config.yaml
n_experts: 80
activation: "squared_relu"
balance_loss: 0.00569
init_std_router: 0.00865
tie_embeddings: false
beta1: 0.95
seq_len: 1024
steps: 7587
dataset: "wikipedia_en"
Below are experts of layer 10 (counted from 0) of a mixture-of-experts language model. Rows are named router (the router's row for the expert) and show model dimensions 0-55. Each number is 200 + 20 x the weight over its row's rms, rounded and kept within 0 to 999.
After each expert's rows: "comes before" lists some tokens at least twice as common just after its tokens as in all text. This comes from a sample of Wikipedia text that the model never trained on. Tokens count by the router's weight.

# expert 1
router,221,182,178,216,214,217,220,164,164,210,159,185,172,189,181,263,213,155,238,219,216,182,194,196,198,203,185,228,224,227,179,208,195,215,178,168,237,213,195,194,182,219,174,201,204,170,212,227,210,174,212,203,171,213,198,199
comes before: " |", "5", "8", "4", "3", "6"

# expert 48
router,184,166,181,228,219,231,204,189,191,184,174,188,146,180,160,235,218,151,238,203,220,203,227,185,204,213,171,210,206,228,194,192,181,209,207,179,214,190,193,214,191,202,180,175,191,195,177,220,217,172,208,205,194,194,205,213
comes before: " |", "8", "6", "3", "7", "4"

# expert 51
router,223,202,231,195,210,189,198,218,186,188,228,235,194,218,194,247,207,219,197,232,189,234,167,208,187,217,185,220,183,187,194,190,214,181,235,229,204,199,202,207,206,204,219,217,200,201,231,224,151,217,219,203,211,198,197,180
comes before: ":", " and", " of", ".", ",", "s"

# expert 23
router,240,185,206,188,216,210,182,185,196,228,195,213,234,173,225,198,151,194,187,212,185,200,192,164,180,212,201,183,188,187,213,203,232,216,269,203,185,191,212,183,197,213,225,217,205,221,188,222,163,222,222,220,198,202,188,182
comes before: " of", " in", ".", " and", " for", " to"

# expert 50
router,219,207,202,190,208,208,193,197,206,214,204,199,192,199,204,208,165,170,207,199,166,183,183,201,206,222,194,177,189,204,183,216,160,190,229,223,189,201,201,201,208,227,213,222,175,199,180,227,180,210,192,213,168,212,182,228
comes before: " |", "\n", " of", " in", " and", "."

# expert 14
router,200,234,224,227,246,245,216,190,204,206,212,163,179,202,167,193,187,192,181,199,176,187,159,186,224,178,174,217,199,173,243,218,181,199,204,214,206,197,211,195,187,224,192,187,171,176,197,229,191,186,187,189,208,239,186,209
comes before: "\n", " by", " in", ".", " ", " 194"

# expert 45
router,199,218,203,183,210,215,206,169,173,187,199,232,225,202,167,254,195,171,219,209,180,223,225,215,190,188,201,227,194,220,196,179,214,206,185,170,210,235,169,182,186,211,194,198,235,189,222,230,190,213,188,187,212,185,209,190
comes before: " |", ")", ";", "/", "I", ":"

# expert 42
router,151,188,186,202,172,167,188,183,200,188,215,204,186,175,161,225,177,170,206,203,226,200,178,177,204,210,195,231,208,207,212,194,223,209,206,185,215,239,216,189,207,179,208,182,202,203,194,229,191,203,196,175,194,147,181,207
comes before: " the", " a", " be", " an", " not", " also"

# expert 30
router,140,197,238,207,195,212,212,169,201,202,223,188,195,211,210,189,217,209,224,213,207,194,156,197,182,226,210,152,209,215,236,210,224,203,200,202,170,201,201,164,221,186,184,215,173,132,175,236,171,186,192,220,178,204,185,179
comes before: " the", " S", " B", " The", " K", " R"

# expert 5
router,184,192,190,226,206,240,216,177,205,160,174,169,163,197,222,215,217,173,241,186,193,198,177,183,210,197,190,213,214,196,185,198,211,190,211,219,195,196,198,218,177,219,188,205,200,191,179,227,207,189,200,191,168,219,175,241
comes before: " |", "\n", "3", "1", "5", "4"

# expert 8
router,148,188,220,195,190,197,236,182,206,210,157,208,213,187,184,232,223,181,232,193,223,207,198,187,230,212,190,193,195,208,196,204,232,194,189,185,185,204,224,217,226,219,207,196,186,208,218,237,197,195,248,192,209,214,189,215
comes before: "\n", "-", " was", " is", " been", " had"

# expert 78
router,163,199,226,199,195,221,193,174,211,222,209,205,214,214,219,181,175,218,189,188,176,208,188,196,205,200,221,207,216,175,190,188,209,224,225,188,185,211,203,194,204,165,211,205,202,198,209,268,157,203,189,216,212,169,202,227
comes before: "\n", " ", "-", " 0", " 1", " 2"

# expert 34
router,165,184,202,196,201,204,193,201,189,215,204,216,175,206,209,220,165,194,206,190,192,218,184,186,187,192,207,214,224,231,213,221,188,196,219,200,221,214,220,169,182,206,177,180,210,201,209,222,190,205,226,199,191,177,236,220
comes before: " the", " a", " an", " his", " been", " one"

# expert 66
router,166,200,198,194,197,206,216,205,200,210,208,203,158,206,192,229,187,171,235,193,222,194,151,186,187,209,209,223,186,198,240,226,224,215,194,221,234,194,205,207,202,202,189,185,190,136,214,209,190,223,195,231,190,171,203,226
comes before: " the", " a", " his", " their", " its", " her"

# expert 59
router,203,163,226,157,227,176,219,187,192,218,219,187,219,205,197,230,202,212,249,179,230,185,161,212,229,185,199,192,175,247,216,202,217,170,192,197,188,221,204,211,188,238,214,215,195,218,196,252,210,160,214,196,199,221,198,207
comes before: "\n", " |", "|", " The", " is", " was"

# expert 28
router,186,194,265,191,212,216,191,206,201,209,226,189,192,214,201,200,197,185,189,202,179,210,165,185,192,179,219,195,203,186,207,186,173,214,213,212,194,213,212,195,200,209,175,195,200,197,187,224,182,192,177,193,180,166,208,194
comes before: "\n", " of", "-", " a", " ", " who"

# expert 7
router,183,181,211,201,229,194,180,192,195,178,196,152,234,205,214,205,215,195,187,225,160,198,200,203,220,195,205,207,223,229,186,176,214,206,198,173,182,211,210,191,202,211,190,189,187,178,196,199,200,211,192,180,201,197,180,284
comes before: "-", "|", "\n", "===", "The", "=="

# expert 64
router,188,199,249,222,184,191,217,202,190,200,180,200,202,188,224,216,188,203,194,209,196,232,175,205,223,189,208,180,188,217,174,168,185,192,202,228,223,216,226,218,176,193,199,222,187,182,214,260,194,203,205,207,224,194,189,242
comes before: "\n", " ", " The", " 0", " He", " 1"

# expert 25
router,174,187,207,197,191,195,183,190,207,215,190,196,210,211,182,219,182,185,196,232,183,251,219,185,233,218,182,182,164,213,191,187,243,213,190,193,220,205,230,209,187,193,220,221,217,208,181,247,209,210,179,223,206,158,187,232
comes before: "\n", " the", " ", " 0", " a", " 1"

# expert 62
router,221,193,181,193,179,243,205,166,175,198,179,181,178,200,188,209,204,173,221,203,208,205,224,204,180,206,193,203,224,214,188,174,201,159,209,159,227,191,199,173,203,200,161,185,201,183,192,226,234,185,209,197,177,189,188,229
comes before: " |", "5", "8", "6", "3", "1"

# expert 67
router,172,187,226,223,194,223,188,190,199,191,206,178,206,144,218,205,208,184,193,204,194,168,186,216,211,190,204,178,211,190,183,225,203,175,185,177,168,209,162,201,193,236,204,186,198,199,237,214,162,224,217,182,181,197,185,217
comes before: "|", "-", "\n", "The", "==", "==="

# expert 10
router,218,187,189,193,223,184,185,207,211,197,187,226,208,213,193,229,171,204,207,172,190,195,212,214,193,176,204,214,205,215,202,201,214,226,238,177,206,167,204,205,198,165,204,222,194,214,222,216,191,197,197,189,192,188,226,208
comes before: " of", " |", ".", ",", " in", "\""

# expert 20
router,173,199,200,205,176,208,180,185,202,187,234,200,213,184,220,223,202,219,183,193,196,188,189,159,220,222,221,184,184,255,180,208,216,200,225,174,209,215,199,195,165,153,216,176,224,174,212,206,178,209,189,203,206,165,215,220
comes before: "-", "|", "\n", "The", " a", "==="

# expert 46
router,206,250,238,186,201,187,202,176,160,194,227,187,187,214,199,233,208,194,204,187,159,200,175,184,159,148,210,189,209,207,216,238,223,183,212,182,194,211,182,178,203,213,199,204,190,179,221,239,177,165,176,185,207,198,218,194
comes before: " |", ".", ",", " of", ")", " and"

# expert 63
router,182,194,215,204,213,182,201,185,210,208,220,183,229,217,190,204,216,171,203,187,194,201,237,203,221,195,199,155,180,203,200,169,195,212,198,209,199,187,192,175,204,185,209,194,190,174,215,219,197,184,226,190,224,194,183,227
comes before: " the", " a", " been", " he", " to", " it"

# expert 24
router,223,226,218,196,215,206,217,202,181,206,184,204,208,155,241,213,186,196,199,181,185,237,166,213,199,220,149,182,202,205,201,185,237,238,215,211,223,203,203,171,212,202,207,194,189,243,177,219,197,187,224,196,195,159,212,214
comes before: " of", " to", "ing", "ed", "s", "or"

# expert 44
router,158,210,218,192,179,177,204,187,207,214,191,202,193,217,206,221,188,172,206,212,213,201,184,217,201,162,211,206,173,185,203,205,237,244,206,172,194,186,218,208,218,175,180,213,166,174,217,222,204,229,175,197,184,184,159,214
comes before: " the", "\n", " The", " he", " a", " He"

# expert 0
router,197,190,212,176,239,196,189,232,180,193,220,182,224,139,244,223,151,186,197,211,183,177,191,191,173,199,211,210,178,232,166,219,217,192,240,212,210,190,205,159,213,207,190,196,214,215,198,229,177,205,208,202,179,194,175,198
comes before: " of", "s", "ing", "ed", ".", "s."

# expert 38
router,152,180,203,207,205,188,180,186,233,215,210,214,191,180,193,212,184,213,196,182,202,214,177,217,211,229,178,206,215,190,185,219,201,199,195,206,226,207,206,169,184,209,191,193,226,190,184,220,209,198,202,164,235,169,176,226
comes before: " to", "ing", "ed", " in", " a", " that"

# expert 39
router,145,205,204,169,220,154,213,166,160,233,154,201,215,202,209,216,180,179,204,178,203,196,203,181,231,183,194,209,197,219,211,208,206,188,194,198,180,200,180,193,192,175,226,180,215,186,178,240,220,211,201,189,198,198,151,215
comes before: "\n", " The", " the", " he", " He", " In"

# expert 19
router,211,227,211,135,182,211,189,157,186,244,214,207,189,216,191,226,219,225,222,173,195,184,187,186,181,189,232,203,185,194,194,180,232,209,192,203,209,200,189,177,229,195,223,204,197,195,212,225,229,206,189,195,192,215,208,218
comes before: " |", "'s", " and", ",", " (", "ia"

# expert 3
router,184,213,238,169,238,193,206,199,198,205,229,248,232,205,197,239,174,217,212,190,203,228,179,184,173,227,232,217,199,195,209,191,193,203,204,209,207,234,206,190,207,219,220,197,192,197,231,243,192,213,172,202,181,202,187,198
comes before: " |", ")", ";", ",", " =", " ("

# expert 29
router,237,207,191,230,230,183,180,192,191,228,197,233,198,204,217,228,173,145,201,175,145,247,203,226,214,215,184,213,195,221,218,221,169,187,243,189,195,205,218,167,179,222,226,209,213,170,212,230,195,211,204,202,205,167,176,217
comes before: " in", " and", ".", " of", " to", " as"

# expert 21
router,205,194,217,186,218,196,191,177,184,229,181,208,224,200,170,195,162,155,188,176,185,176,194,179,190,221,210,183,193,198,217,210,220,197,199,210,177,182,210,190,213,204,217,207,213,209,217,228,201,211,200,191,192,211,174,219
comes before: " of", " and", " in", " were", " are", " to"